{
  "balance_loss": 0.0107,
  "init_std_up": 0.0374,
  "optimizer": "adamw"
}
Below are experts of layer 4 (counted from 0) of a mixture-of-experts language model. Rows are named router (the router's row for the expert), gate (a neuron's input weights, with its number), up (a neuron's input weights, with its number) and show model dimensions 0-127. Each number is 50 + 12 x the weight over its row's rms, rounded and kept within 0 to 99.
After each expert's rows: a language model's description of what the expert responds to; "mostly gets" lists some tokens that are sent to it at least half of the time. This comes from a sample of Wikipedia text that the model never trained on.

# expert 0
router:70 37 63 68 57 39 69 54 43 35 50 65 41 46 40 37 48 51 43 54 46 42 45 24 45 36 40 60 58 39 41 36 59 53 58 53 34 68 45 41 43 68 42 53 44 49 61 46 36 82 56 40 66 61 47 55 49 45 57 31 27 54 24 68 63 60 63 40 42 51 37 28 33 39 60 63 57 40 52 56 42 27 65 43 51 68 50 43 47 32 58 53 55 41 31 38 51 49 36 59 35 38 37 77 42 50 50 49 54 67 77 51 50 54 53 30 54 65 50 53 44 60 52 40 60 79 57 55
gate2:47 54 48 72 49 56 45 65 52 53 25 51 81 51 46 59 41 51 51 37 78 63 36 51 60 35 68 74 33 46 49 47 47 49 52 65 37 39 54 30 41 48 40 59 56 33 40 61 73 53 44 43 46 64 55 45 18 43 48 47 69 69 58 75 52 49 47 42 46 68 65 57 44 65 53 50 61 55 52 55 50 40 62 46 72 48 65 33 40 50 51 42 40 54 32 64 38 35 52 58 55 48 59 53 44 46 48 62 62 52 78 72 28 45 55 74 57 55 53 49 35 60 55 67 59 49 63 33
up2:66 61 53 66 36 70 52 68 48 41 73 32 49 67 46 33 63 40 40 53 47 44 45 46 47 44 69 74 42 42 41 51 44 65 36 62 56 45 35 39 47 60 54 40 37 29 22 53 39 63 58 77 65 64 54 39 30 56 29 44 63 62 38 55 52 54 53 71 52 63 37 67 56 67 62 41 44 72 64 50 48 43 76 43 51 49 64 64 38 45 51 60 51 36 44 52 56 41 62 40 54 48 48 63 42 50 36 52 29 48 51 37 54 58 48 64 60 69 36 48 45 74 33 44 33 64 55 54
What it handles: Word-internal pieces after an opening fragment in ordinary prose, such as coll-ap-se, bo-und-aries, T-end-er, jo-int-ly.
mostly gets: "cc", " sign", "ick", "ress", "ctor", "ill"

# expert 27
router:45 50 38 59 39 28 61 56 60 45 56 73 59 51 48 51 41 50 34 50 61 40 54 33 51 33 36 45 32 47 47 22 49 56 56 53 77 60 46 60 56 71 51 52 41 56 44 63 56 64 34 38 56 82 45 62 38 35 57 44 30 36 45 57 55 48 83 31 52 44 48 42 63 60 71 57 39 45 44 46 56 62 34 39 52 55 62 54 51 57 55 54 58 33 49 46 61 76 66 54 43 39 51 76 37 63 59 65 53 45 59 53 54 43 26 29 41 57 55 63 34 35 40 57 63 66 67 37
gate2:21 42 68 47 41 25 38 47 64 53 53 59 44 65 57 56 27 39 40 46 57 46 33 48 47 60 44 34 69 50 32 43 64 64 58 83 41 65 41 42 46 64 69 60 50 74 48 43 26 52 40 72 58 53 54 62 52 37 43 54 42 55 49 46 47 57 52 18 58 47 49 27 57 41 55 47 46 46 58 38 48 32 59 41 72 23 55 30 41 42 58 42 53 59 64 65 45 58 54 37 61 63 47 53 56 43 55 73 55 39 64 63 27 58 46 39 56 53 40 55 36 63 45 61 47 47 55 62
up2:46 24 79 66 66 34 44 52 35 39 44 58 58 53 32 60 51 44 68 45 60 48 64 44 46 49 46 49 61 64 46 46 62 31 50 59 32 36 43 49 46 51 37 71 58 45 35 60 37 71 58 69 38 42 61 44 50 51 49 48 43 47 50 77 76 56 61 37 52 46 50 50 59 59 44 47 45 46 74 48 56 44 67 26 44 27 67 23 39 53 36 54 62 54 40 54 52 51 36 44 53 56 49 47 59 88 49 77 47 50 52 61 35 43 48 42 50 37 35 28 42 52 55 28 41 57 38 53
What it handles: Word-final pieces completing verbs and nouns, mostly past tense ed, such as su-ed, di-ed, deni-ed, par-ent, -ated.
mostly gets: "mission", "ated", "ted", "ved", "posed", "elected"

# expert 6
router:46 42 50 40 47 39 53 62 66 42 53 61 44 76 38 53 42 56 29 61 66 29 54 34 50 33 38 58 49 56 37 34 46 66 43 43 69 51 45 42 42 81 44 66 45 57 51 62 55 64 29 48 45 75 49 41 29 54 57 37 42 47 51 60 58 37 68 41 56 22 28 41 40 48 61 69 44 44 61 39 73 51 58 52 66 70 65 50 43 51 60 51 64 44 60 50 64 79 57 53 43 34 39 66 37 47 45 38 49 39 62 50 51 32 38 33 63 62 62 53 40 48 37 59 61 62 66 39
gate0:43 43 71 53 44 44 69 49 51 65 48 40 39 43 51 59 37 45 57 66 45 49 55 32 28 56 36 58 38 37 37 41 55 49 61 39 55 62 42 50 28 63 63 56 57 59 67 60 41 55 33 68 40 56 57 47 40 56 18 61 42 38 47 67 57 36 41 41 45 37 46 41 68 17 55 75 45 35 45 40 54 45 45 51 67 40 53 59 59 58 55 48 34 64 41 54 36 58 47 33 41 50 61 60 56 45 34 40 59 74 50 34 40 52 50 60 56 57 59 44 53 54 21 56 76 77 70 70
up0:57 46 61 62 51 14 65 29 68 61 42 50 47 50 46 40 42 28 56 49 49 44 49 46 28 45 46 40 58 35 22 43 60 49 57 39 57 51 52 53 48 77 54 15 62 62 55 73 51 57 48 66 36 66 48 33 31 43 47 41 39 41 43 33 66 47 46 48 46 55 41 55 62 58 64 54 23 46 45 45 31 37 34 48 66 26 60 62 45 63 50 59 67 79 52 50 28 39 59 47 55 52 68 63 58 48 35 40 39 41 54 41 46 46 45 67 37 48 52 45 51 42 44 55 60 58 66 48
What it handles: Forms of be and have plus not and can, such as was, were, been, has; also word pieces in biology descriptions.
mostly gets: " are", " were", " be", " was", " had", " has"

# expert 10
router:41 54 69 67 29 34 55 58 56 54 57 65 84 46 57 49 56 36 14 58 46 39 55 43 40 37 39 48 41 43 41 44 65 63 70 43 46 53 47 46 42 75 58 63 40 53 54 36 54 50 33 39 48 79 45 61 38 58 49 43 43 63 49 49 48 41 71 26 54 35 30 28 46 59 64 46 35 54 60 45 64 27 59 39 50 51 44 42 58 45 54 53 49 39 46 40 49 44 59 41 42 44 46 64 42 58 48 56 48 62 64 45 38 28 46 45 48 80 67 70 50 42 41 52 58 64 76 35
gate2:58 46 33 50 28 51 36 49 54 61 57 49 45 65 69 44 65 27 41 50 62 49 54 47 47 51 47 48 41 59 49 46 42 56 63 36 67 68 52 49 37 56 38 43 38 56 47 41 61 51 54 50 57 82 62 53 36 43 54 38 47 30 45 63 48 32 57 50 51 24 25 24 57 54 31 54 36 33 26 50 53 64 70 45 48 53 53 74 53 20 37 39 36 49 50 43 46 65 69 65 62 40 68 46 39 58 25 46 58 61 45 49 61 49 51 36 51 46 69 70 56 41 43 31 58 56 29 61
up2:30 53 42 53 34 44 42 39 65 61 59 62 58 47 55 71 48 33 62 39 34 64 50 54 68 54 55 61 51 59 39 40 39 61 54 17 37 51 66 37 66 57 60 54 35 49 49 48 52 48 65 49 53 62 57 25 47 47 37 41 35 38 44 31 62 43 44 62 61 26 44 44 61 47 25 43 34 65 61 68 49 45 57 63 46 22 69 61 35 68 45 54 44 36 52 48 51 29 44 79 70 48 62 55 40 64 43 59 47 41 46 40 45 48 39 54 51 49 68 57 70 33 61 41 47 54 28 35
What it handles: Words after articles or verbs in running prose, such as that, which, had, only, date, season, back.
mostly gets: " that", " which", " had", " this", " been", " after"

# expert 8
router:35 25 56 54 43 63 80 52 50 40 66 66 50 35 58 55 60 44 50 64 47 46 66 36 43 33 36 57 54 58 63 32 69 62 54 51 59 59 41 54 54 61 32 75 65 71 60 60 54 84 40 31 53 69 48 54 56 55 49 38 35 58 24 69 44 35 66 39 45 43 46 43 52 54 61 52 64 22 54 49 49 42 54 53 46 52 58 48 54 38 66 54 54 62 50 32 67 46 43 60 46 36 30 41 41 66 49 55 56 60 60 57 29 49 43 41 44 53 56 62 59 64 43 49 74 71 49 37
gate2:62 60 49 59 38 54 66 55 45 69 48 71 14 51 49 37 46 44 60 46 20 49 52 41 30 42 51 52 34 60 68 27 38 56 40 45 55 54 60 64 51 48 52 63 61 51 50 42 54 62 56 65 51 57 63 45 39 64 53 17 52 59 50 43 40 41 50 61 40 61 55 44 26 68 59 56 51 47 60 43 51 51 43 72 37 49 48 69 77 52 50 57 80 57 59 18 50 60 38 36 54 45 60 44 41 64 59 58 32 44 61 55 48 66 31 45 34 51 52 64 58 54 41 47 64 44 46 27
up2:44 55 35 50 41 45 62 38 67 45 71 72 47 46 60 57 56 53 39 47 55 45 62 33 64 36 53 60 62 44 47 27 69 47 49 39 57 45 30 50 46 59 21 36 66 49 51 34 50 51 66 79 42 64 61 57 47 65 54 27 61 59 40 62 49 49 43 52 54 39 47 40 48 55 45 40 48 52 79 51 58 37 60 42 44 60 28 52 66 48 52 61 71 41 39 37 52 65 52 31 50 42 42 61 33 43 62 36 77 61 60 77 35 49 37 40 60 41 60 40 58 16 58 64 50 50 45 44
What it handles: Closing syllables of surnames and words, like -mer, -per, -ver, -ber, -son, e.g. Herkimer, Denver, Philip, father.
mostly gets: "mer", "ber", " own", "other", " author", " father"

# expert 1
router:43 29 78 70 46 57 70 56 49 60 47 54 57 53 46 36 55 43 49 60 50 45 55 40 44 40 40 59 48 26 48 25 51 55 64 46 50 71 43 58 50 70 49 53 51 66 69 47 41 74 60 43 50 69 48 62 45 44 51 37 31 47 20 55 55 47 79 27 39 52 35 48 51 48 58 53 46 38 46 64 46 39 46 52 52 59 43 49 43 51 76 54 57 49 69 31 69 35 58 64 53 45 21 75 46 59 36 28 53 66 65 43 55 61 42 39 53 61 59 47 43 55 45 44 59 65 75 62
gate2:27 42 26 39 56 34 41 47 65 43 48 85 56 46 43 75 64 66 56 54 59 51 36 52 49 38 38 26 48 54 43 30 58 39 53 34 44 42 44 43 54 60 63 36 36 30 55 59 62 51 49 40 78 54 56 55 55 47 40 38 75 46 58 49 55 42 55 31 51 38 42 47 44 31 64 55 46 41 64 35 69 58 48 39 42 74 37 41 53 51 41 44 38 34 33 37 33 61 34 54 34 40 65 65 50 66 59 41 67 65 52 53 30 50 27 49 32 44 49 49 49 54 56 45 44 45 66 44
up2:36 50 46 49 49 40 36 46 46 40 62 54 63 33 44 53 56 60 51 61 57 48 46 67 49 45 46 46 64 43 49 43 47 27 63 30 38 35 60 63 73 63 52 42 45 54 37 69 49 49 57 22 81 63 65 48 79 45 52 50 67 50 54 24 55 62 43 36 48 32 39 51 63 48 51 38 43 60 65 59 63 41 74 43 46 61 38 20 42 40 42 33 62 47 47 18 56 53 38 74 47 53 61 51 47 55 67 44 53 52 75 40 47 50 53 39 44 51 42 62 60 42 69 35 45 60 67 48
What it handles: Word pieces inside nouns, especially after c, ch, f, such as ch-art, ch-air, fo-ot, and whole nouns like film, book, group.
mostly gets: " film", "ology", " book", "art", " Art", " organ"

# expert 24
router:40 47 54 48 50 35 52 60 62 40 56 70 48 37 65 74 35 51 39 60 49 38 56 43 53 53 35 52 48 44 57 38 74 32 52 53 56 61 39 54 32 55 38 66 54 51 63 48 66 78 46 46 76 57 49 57 51 61 52 50 49 52 25 73 58 33 57 38 26 21 40 39 61 47 77 60 49 29 63 46 53 55 43 39 38 78 51 41 51 47 61 68 39 60 51 63 59 56 58 49 44 24 38 66 28 50 56 48 60 62 54 39 48 40 43 30 59 62 49 58 44 53 50 54 72 67 48 41
gate2:51 61 54 52 50 74 48 48 63 47 76 42 37 57 64 52 49 60 58 54 48 45 57 35 49 54 57 56 59 36 28 59 64 44 31 38 69 59 45 51 29 53 56 38 73 55 54 69 52 43 71 57 48 56 33 46 30 60 62 22 57 46 52 66 63 55 41 47 54 36 67 49 24 66 41 57 68 57 46 41 52 49 48 49 46 70 60 51 39 36 41 31 53 32 36 54 44 41 61 31 70 52 51 75 44 53 39 42 58 47 44 45 40 23 18 51 62 59 60 51 62 37 49 79 54 60 51 43
up2:32 72 57 58 56 55 55 36 39 32 58 64 40 38 44 61 63 43 67 50 50 38 54 36 52 44 52 47 61 64 53 48 33 40 40 74 57 68 45 51 66 48 48 45 41 44 59 49 38 58 61 59 40 55 34 66 53 54 45 47 28 55 34 59 53 47 43 57 63 59 66 47 39 51 47 55 65 32 61 63 16 57 53 53 55 52 60 49 63 52 25 31 49 76 45 58 57 72 52 53 57 50 61 61 30 57 40 70 55 55 47 31 48 28 59 41 37 37 55 59 68 21 66 66 54 77 32 44
What it handles: Opening pieces of personal and place names, such as John, Mc, Lo-ge-s, Los An-ge-les, plus pipes after Win or Loss.
mostly gets: " John", " George", " Mont", " Ke", " David", " Ber"

# expert 25
router:56 33 49 51 33 49 78 54 48 38 68 63 58 50 44 43 51 52 37 79 52 45 38 42 31 13 43 57 35 45 27 48 54 63 54 60 52 65 45 51 53 60 44 66 40 37 41 52 48 65 40 38 45 75 49 53 52 46 54 34 52 55 36 50 49 53 62 30 49 32 48 29 42 62 58 55 54 33 54 67 50 43 61 42 38 83 58 44 45 31 48 54 50 47 47 29 60 49 64 52 30 35 61 73 41 60 58 51 44 60 59 58 46 45 53 42 34 56 50 75 61 60 58 53 58 67 77 36
gate0:53 58 37 46 50 64 84 63 38 23 58 53 65 37 65 47 72 61 58 45 70 66 58 62 60 45 59 75 49 52 67 43 35 34 48 51 53 84 45 45 45 57 62 55 43 61 54 70 51 59 61 58 52 63 56 39 63 61 56 52 52 27 40 50 66 54 63 30 47 47 57 55 38 67 44 41 59 39 51 51 46 42 56 29 57 31 52 36 51 58 45 48 58 67 55 37 50 47 43 60 57 39 49 43 28 63 72 59 47 26 74 42 64 70 49 48 34 45 38 49 55 32 52 38 67 54 58 39
up0:58 60 29 24 54 69 70 53 42 22 34 68 36 50 44 63 63 56 63 48 40 51 63 55 55 34 54 59 57 50 34 45 38 47 60 50 78 69 38 48 43 64 46 55 23 29 39 49 55 43 62 49 58 65 54 38 56 59 54 37 50 25 37 43 74 57 47 51 55 35 58 53 49 56 69 48 64 56 38 50 55 41 40 47 59 37 51 39 57 43 25 38 55 67 43 43 60 46 42 61 44 45 70 58 35 62 66 46 56 61 55 24 47 81 34 34 31 57 61 43 43 51 50 52 53 53 66 48
What it handles: Possessives and determiners after prepositions, such as his, its, their, other, and adjective endings like individ-ual, up-per, intellect-ual.
mostly gets: " his", " its", " other", " their", " the", " main"

# expert 4
router:38 49 45 48 41 40 56 57 73 33 66 67 55 37 54 59 34 49 34 53 61 44 55 42 49 42 39 49 50 46 52 40 66 48 49 33 61 72 43 44 38 54 31 56 24 50 61 50 48 78 37 54 61 71 47 72 50 41 48 53 41 40 43 69 48 41 70 52 29 37 35 48 51 39 76 75 51 42 60 56 56 57 41 33 54 72 55 45 50 39 45 51 37 56 52 56 69 58 58 39 49 34 36 74 29 50 53 40 66 59 44 47 58 31 30 36 45 67 52 74 35 55 59 54 70 63 53 39
gate2:46 34 60 50 55 62 47 64 45 61 71 34 70 47 45 56 70 27 49 54 42 53 48 46 46 57 39 51 58 51 66 52 51 47 61 55 35 47 46 39 39 53 54 41 45 71 64 45 62 50 53 58 76 61 38 44 25 74 39 39 36 76 53 41 39 42 60 54 47 55 29 67 24 47 70 51 52 45 52 41 75 70 44 38 62 40 35 55 53 38 65 30 50 40 48 44 63 38 28 59 39 48 62 71 38 53 36 67 54 35 52 56 47 43 24 44 49 40 55 49 63 33 47 34 55 58 53 24
up2:54 60 53 52 39 62 62 57 54 53 81 34 67 50 37 62 48 27 49 39 52 50 31 49 63 58 47 54 61 41 52 63 47 42 64 65 61 67 45 46 35 42 66 41 50 72 65 47 41 51 45 76 73 61 51 59 29 48 57 43 41 59 72 57 38 45 53 52 52 65 18 71 59 53 53 53 28 27 62 12 63 62 46 45 47 46 35 45 45 52 63 42 57 63 49 48 46 61 52 38 40 45 56 44 34 34 34 59 57 32 59 60 38 41 31 50 55 58 47 46 61 47 30 35 60 52 63 56
What it handles: Opening pieces of words and names, such as prefixes de, con, ex, dis, trans, re, and name pieces like Di-ana, Di-nah.
mostly gets: " ex", "In", " con", " de", " dis", " ca"

# expert 5
router:35 37 45 57 40 64 72 53 46 53 73 58 44 34 51 54 60 54 52 65 57 30 60 27 29 27 47 60 50 63 72 32 56 57 53 44 54 67 44 43 49 66 31 75 47 53 43 55 67 73 47 44 64 62 48 50 53 61 55 41 26 56 45 58 42 33 62 39 35 47 35 45 51 47 56 72 47 45 52 60 59 46 57 56 36 73 42 36 53 47 45 64 57 72 68 37 76 61 51 50 31 41 34 53 28 70 43 49 60 60 71 52 41 45 41 35 38 55 61 50 54 52 57 47 67 62 47 31
gate2:39 36 69 68 39 42 49 55 46 51 61 46 44 32 31 51 70 38 29 58 43 42 31 39 42 57 64 54 23 40 57 42 65 39 49 74 31 64 47 33 40 54 42 48 60 40 60 46 32 49 38 54 73 74 58 53 55 72 28 51 37 66 55 47 45 57 64 56 37 31 56 49 44 46 44 56 36 65 27 50 30 43 44 53 64 54 43 55 41 30 72 58 61 57 56 36 38 64 57 53 47 50 28 55 51 59 48 52 31 50 64 42 46 58 58 50 59 52 48 36 57 56 67 39 76 66 51 31
up2:53 47 45 55 37 54 44 42 50 72 56 85 51 36 43 56 63 63 51 45 61 59 72 39 65 41 57 77 41 53 73 63 61 33 56 51 32 48 46 58 48 67 40 52 43 56 58 30 27 66 48 60 45 51 46 50 49 68 48 51 31 60 57 48 60 60 67 72 66 55 55 55 61 49 43 50 52 57 45 61 45 27 51 55 74 29 45 63 23 37 43 65 77 49 36 47 76 65 54 48 49 48 45 54 62 62 39 37 34 37 54 53 52 53 56 40 66 60 48 48 63 37 75 59 43 53 49 70
What it handles: Inner pieces of proper names and rare words, often after a vowel, e.g. Helmho-l-tz, Jungfraujo-ch, Log-ic, plus place words like Hall, River.
mostly gets: " Hall", " River", " Park", " Roman", " College", " Island"

# expert 15
router:41 47 51 51 35 39 57 59 57 24 63 51 73 48 57 54 60 36 34 60 53 40 61 39 49 38 42 47 27 32 46 46 36 59 61 31 59 51 42 34 57 62 52 54 36 50 37 63 64 61 40 39 41 87 46 50 41 55 56 35 47 53 48 45 46 40 66 34 44 52 35 40 48 64 67 58 25 45 47 58 71 42 61 46 51 61 51 29 50 50 40 50 61 41 41 37 66 55 65 57 28 35 45 70 40 65 60 65 51 56 85 29 46 39 37 34 41 59 62 52 46 58 51 64 72 55 60 39
gate0:42 26 48 51 32 80 69 50 28 48 64 40 45 26 34 54 52 45 59 81 32 65 46 58 37 40 61 46 59 62 58 39 56 55 25 83 30 45 53 46 48 47 39 45 52 47 53 40 61 54 55 47 28 49 47 53 62 71 66 51 48 59 37 52 40 53 66 44 40 52 50 44 43 60 58 49 68 45 54 64 65 45 60 44 43 54 57 52 60 45 52 64 42 71 69 34 57 31 57 48 41 43 50 52 53 53 66 59 33 60 59 32 41 55 52 06 49 54 49 45 70 56 48 63 53 52 51 42
up0:56 54 37 43 53 57 46 48 60 32 54 43 50 46 35 68 53 61 64 55 52 64 52 52 48 36 48 54 64 58 65 32 65 48 37 50 28 47 57 72 59 41 75 43 60 36 48 24 29 58 49 48 39 48 35 65 30 43 45 59 49 52 48 51 38 49 55 43 54 54 57 38 40 57 37 49 62 51 42 70 60 26 56 47 85 54 59 70 43 34 49 61 69 51 62 40 61 58 55 74 53 42 43 82 57 79 60 48 43 31 60 40 47 42 53 39 59 38 59 17 57 48 57 42 55 42 32 49
What it handles: Endings ed, ing, ly, ive and function words to, of, and, also, such as opposed to, success-ful-ly, reproduct-ive.
mostly gets: " also", " first", "ated", " to", "ted", " have"

# expert 9
router:56 58 60 45 39 51 58 61 47 34 58 60 57 61 69 61 58 37 45 50 52 21 55 38 52 42 37 60 44 51 61 37 57 49 58 54 53 66 40 34 33 50 54 57 59 67 47 49 70 74 56 43 58 62 39 74 34 53 71 48 49 56 37 81 48 40 65 46 28 53 29 25 46 43 54 70 51 45 52 54 55 59 67 17 55 59 49 44 57 56 73 51 48 55 50 40 65 56 50 61 38 29 40 44 25 59 43 58 73 40 66 33 44 46 46 36 49 67 51 47 43 50 53 64 71 68 55 51
gate2:53 44 67 47 61 55 41 51 78 41 51 56 70 51 57 43 57 76 52 52 40 44 72 41 48 58 34 67 68 57 63 51 51 76 58 42 46 59 48 37 39 62 28 53 65 51 83 69 46 60 34 41 53 70 53 62 69 51 24 46 45 54 47 67 35 46 56 57 31 53 66 44 37 40 50 44 46 50 53 40 38 46 47 52 41 41 51 59 39 39 69 46 52 39 58 74 63 26 31 43 51 45 39 53 55 41 51 44 52 48 49 61 43 38 33 53 61 48 42 54 87 56 69 63 35 52 62 67
up2:29 45 44 47 60 33 15 60 70 53 56 59 70 38 47 46 58 30 47 46 22 36 77 50 35 60 45 49 46 47 56 61 40 39 56 39 42 56 53 47 28 64 55 35 47 61 61 62 52 67 38 22 48 61 45 68 61 38 31 47 54 53 53 66 51 50 53 54 36 49 60 30 37 37 51 44 50 67 58 56 47 60 36 49 41 46 60 47 28 25 72 47 57 52 46 72 41 52 52 44 54 43 46 50 61 65 60 66 46 51 50 63 52 34 43 62 49 58 50 62 60 50 73 46 26 56 72 65
What it handles: Prepositions in, on, by, from, at after a noun or verb, often before dates or names; also colons in sports lineups.
mostly gets: " on", " from", " in", " by", " at", " into"

# expert 14
router:31 41 44 51 46 18 50 53 42 36 65 54 54 54 38 43 27 37 35 53 54 45 60 40 39 33 43 45 45 19 35 28 41 48 49 56 49 63 49 58 57 65 41 54 56 51 47 58 53 63 42 34 58 79 55 70 35 44 46 46 40 39 39 55 71 34 68 18 57 40 48 37 39 68 54 51 39 53 58 64 56 58 50 50 50 58 49 35 46 48 74 49 61 51 71 43 61 50 56 48 36 32 29 57 44 59 47 29 61 56 54 38 59 39 42 38 50 68 46 53 38 37 54 57 53 52 86 58
gate0:69 44 69 42 61 35 49 52 45 80 62 54 44 51 69 58 37 41 64 50 45 54 62 43 39 48 47 49 41 41 53 42 53 64 56 41 62 42 42 52 50 31 45 45 75 60 53 48 70 65 60 39 30 61 55 83 34 62 42 45 46 51 45 49 41 46 51 31 49 60 41 35 50 68 43 55 51 32 46 37 50 45 48 50 69 61 55 44 51 59 68 60 65 44 55 41 46 29 41 38 72 43 37 26 36 62 29 61 43 49 58 41 15 55 40 47 40 51 58 54 37 52 40 72 73 65 70 37
up0:38 29 65 50 46 45 42 55 58 86 59 40 48 44 63 37 43 48 65 48 59 57 64 49 44 58 49 37 45 44 49 61 42 59 42 29 70 36 43 55 50 57 31 36 67 65 56 53 70 50 50 53 35 44 54 54 42 44 28 64 53 25 57 53 30 50 50 63 61 75 51 29 39 71 54 44 61 46 44 37 43 36 28 67 51 36 37 40 38 58 58 45 53 48 72 50 41 41 53 44 66 55 40 32 60 45 21 45 53 35 48 65 35 54 52 59 53 44 52 55 34 52 24 83 46 45 46 61
What it handles: Word-final pieces, mostly plural s, -ing, -ities, and words inside == section headings ==, e.g. Notes, Reception, Sources.
mostly gets: "ities", "=", " play", " goal", " plan", "ception"

# expert 31
router:45 60 62 57 47 40 58 57 46 61 66 55 81 53 53 40 57 43 25 62 49 13 36 52 31 39 45 59 45 45 42 45 61 62 58 40 47 53 46 41 44 79 43 57 50 52 53 59 69 52 51 46 61 70 50 63 36 58 54 34 47 60 34 40 52 52 71 33 55 46 41 40 32 52 59 68 38 46 48 54 62 55 50 51 36 68 54 48 52 54 53 55 60 36 59 64 75 47 59 35 34 35 56 74 38 63 37 52 42 62 50 50 48 20 49 41 38 75 74 51 53 53 50 67 58 75 59 38
gate2:17 45 57 45 35 42 59 52 63 48 89 34 48 30 55 34 61 16 46 56 42 47 65 44 40 42 42 51 14 60 58 47 62 62 47 52 61 71 45 51 56 59 35 51 49 37 39 39 55 51 51 55 71 64 44 44 40 72 54 53 56 45 45 48 42 47 53 58 42 58 62 38 62 42 45 69 66 40 49 29 63 33 48 35 47 60 29 69 33 39 51 53 61 56 31 41 75 52 53 55 52 50 42 38 43 42 48 62 67 41 64 47 36 57 38 31 31 46 43 51 56 50 44 55 49 47 51 65
up2:28 44 67 57 52 57 35 60 38 69 76 41 47 24 57 51 42 49 32 53 38 66 44 48 63 35 47 48 21 45 32 53 44 48 49 49 74 64 62 40 50 53 63 51 46 47 38 40 34 55 38 60 45 57 47 48 14 63 40 50 54 53 42 51 60 53 40 71 68 56 63 61 54 55 47 60 31 64 60 36 56 53 37 43 77 49 36 52 46 57 50 50 50 26 54 60 76 55 45 52 54 59 54 36 58 21 29 62 62 62 61 47 38 47 64 42 38 38 76 45 52 41 56 50 36 56 53 61
What it handles: Commas ending clauses, decade digits after 19 or 18, as in 1990s and 1850s, and words like when, among, population.
mostly gets: ");", "),", " when", " among", " year", ","

# expert 26
router:34 49 73 42 43 47 47 56 52 50 67 56 41 59 65 38 34 47 45 41 46 37 41 19 28 36 50 61 48 34 38 43 32 49 37 52 50 66 43 46 25 46 63 59 48 47 55 57 52 73 45 52 61 67 50 76 33 54 32 43 42 53 20 66 49 49 61 29 40 36 39 35 44 38 62 63 32 46 54 55 34 51 44 31 59 58 44 49 45 52 73 45 62 51 62 58 60 49 38 59 50 46 39 49 20 45 24 43 56 47 63 34 47 59 56 41 47 57 51 55 47 41 52 72 59 71 74 49
gate2:28 20 64 59 31 34 41 48 58 55 26 46 56 43 54 44 30 39 66 51 37 37 47 36 47 61 49 45 27 39 32 38 55 41 57 47 29 47 49 54 55 60 58 52 28 39 82 52 54 48 51 42 36 47 42 62 26 46 44 40 42 49 53 50 47 59 61 20 45 33 70 74 53 65 51 51 56 55 58 63 65 37 50 70 67 38 47 44 35 56 74 44 57 44 51 63 55 36 56 48 39 41 49 61 49 50 85 45 27 38 49 53 52 60 62 57 49 58 44 43 52 41 48 58 62 56 64 40
up2:61 39 48 56 30 66 49 64 53 44 63 43 46 43 28 68 42 60 65 48 55 48 78 48 72 32 22 56 68 59 40 53 45 48 34 64 52 49 60 55 34 50 62 61 29 49 60 49 48 58 56 35 49 36 40 34 60 49 55 47 38 64 42 58 36 68 49 75 44 48 45 48 56 64 56 53 55 49 72 57 54 20 43 44 78 64 61 49 39 43 68 26 51 46 42 65 52 43 50 42 46 53 33 52 53 73 70 47 56 46 56 34 57 53 66 43 59 35 41 43 60 50 59 26 52 37 61 26
What it handles: Cells in sports tables and results, like the, team names, scores such as L 0–6, Best, Gold, European, and table separators.
mostly gets: "The", " Indian", "R", "–0", " Best", " Gold"

# expert 19
router:43 38 66 64 32 38 61 52 54 30 64 61 62 37 54 75 42 52 53 60 42 44 40 51 40 31 43 60 44 51 42 28 59 50 48 53 40 66 45 60 55 54 42 64 51 34 50 44 59 81 43 52 47 60 51 52 44 65 53 57 38 65 26 70 57 32 59 36 27 41 40 36 61 48 54 58 51 30 52 58 55 33 75 43 36 68 55 44 48 33 60 49 59 59 50 68 55 44 47 41 32 45 55 52 29 43 54 54 43 71 59 31 42 40 42 19 49 51 59 61 56 38 78 59 63 68 58 38
gate2:43 40 57 26 31 70 83 61 57 27 57 45 73 40 43 46 41 41 42 59 80 52 68 57 38 68 57 48 38 63 55 43 76 74 47 45 45 42 61 52 52 57 39 59 80 46 52 37 59 48 44 35 50 55 40 48 59 70 54 49 64 74 21 52 46 23 50 38 52 52 58 49 45 64 50 42 38 41 41 46 51 23 52 49 60 69 64 56 55 57 41 38 53 60 66 58 68 47 57 51 50 58 36 45 52 57 37 49 59 37 43 49 45 37 58 65 53 46 57 68 51 36 49 63 55 51 58 44
up2:20 34 34 36 31 53 47 55 72 39 58 69 44 52 62 59 50 55 50 44 59 46 64 49 42 51 39 57 64 45 48 61 46 50 52 32 51 22 53 56 61 70 48 42 58 65 65 55 35 65 49 41 32 51 53 56 52 60 50 56 41 37 56 71 54 31 53 47 45 46 31 53 62 79 62 61 39 73 39 54 59 47 38 49 83 49 65 42 44 60 29 37 37 46 66 66 63 55 72 54 57 48 35 61 41 75 35 31 61 63 36 39 48 38 46 50 57 48 38 24 54 48 59 53 55 45 59 54
What it handles: Final pieces of names and words, such as Mar-seille, the-se, alongs-ide, and common names like James, Thomas, United, South.
mostly gets: " following", " James", "ford", " Thomas", "out", " Henry"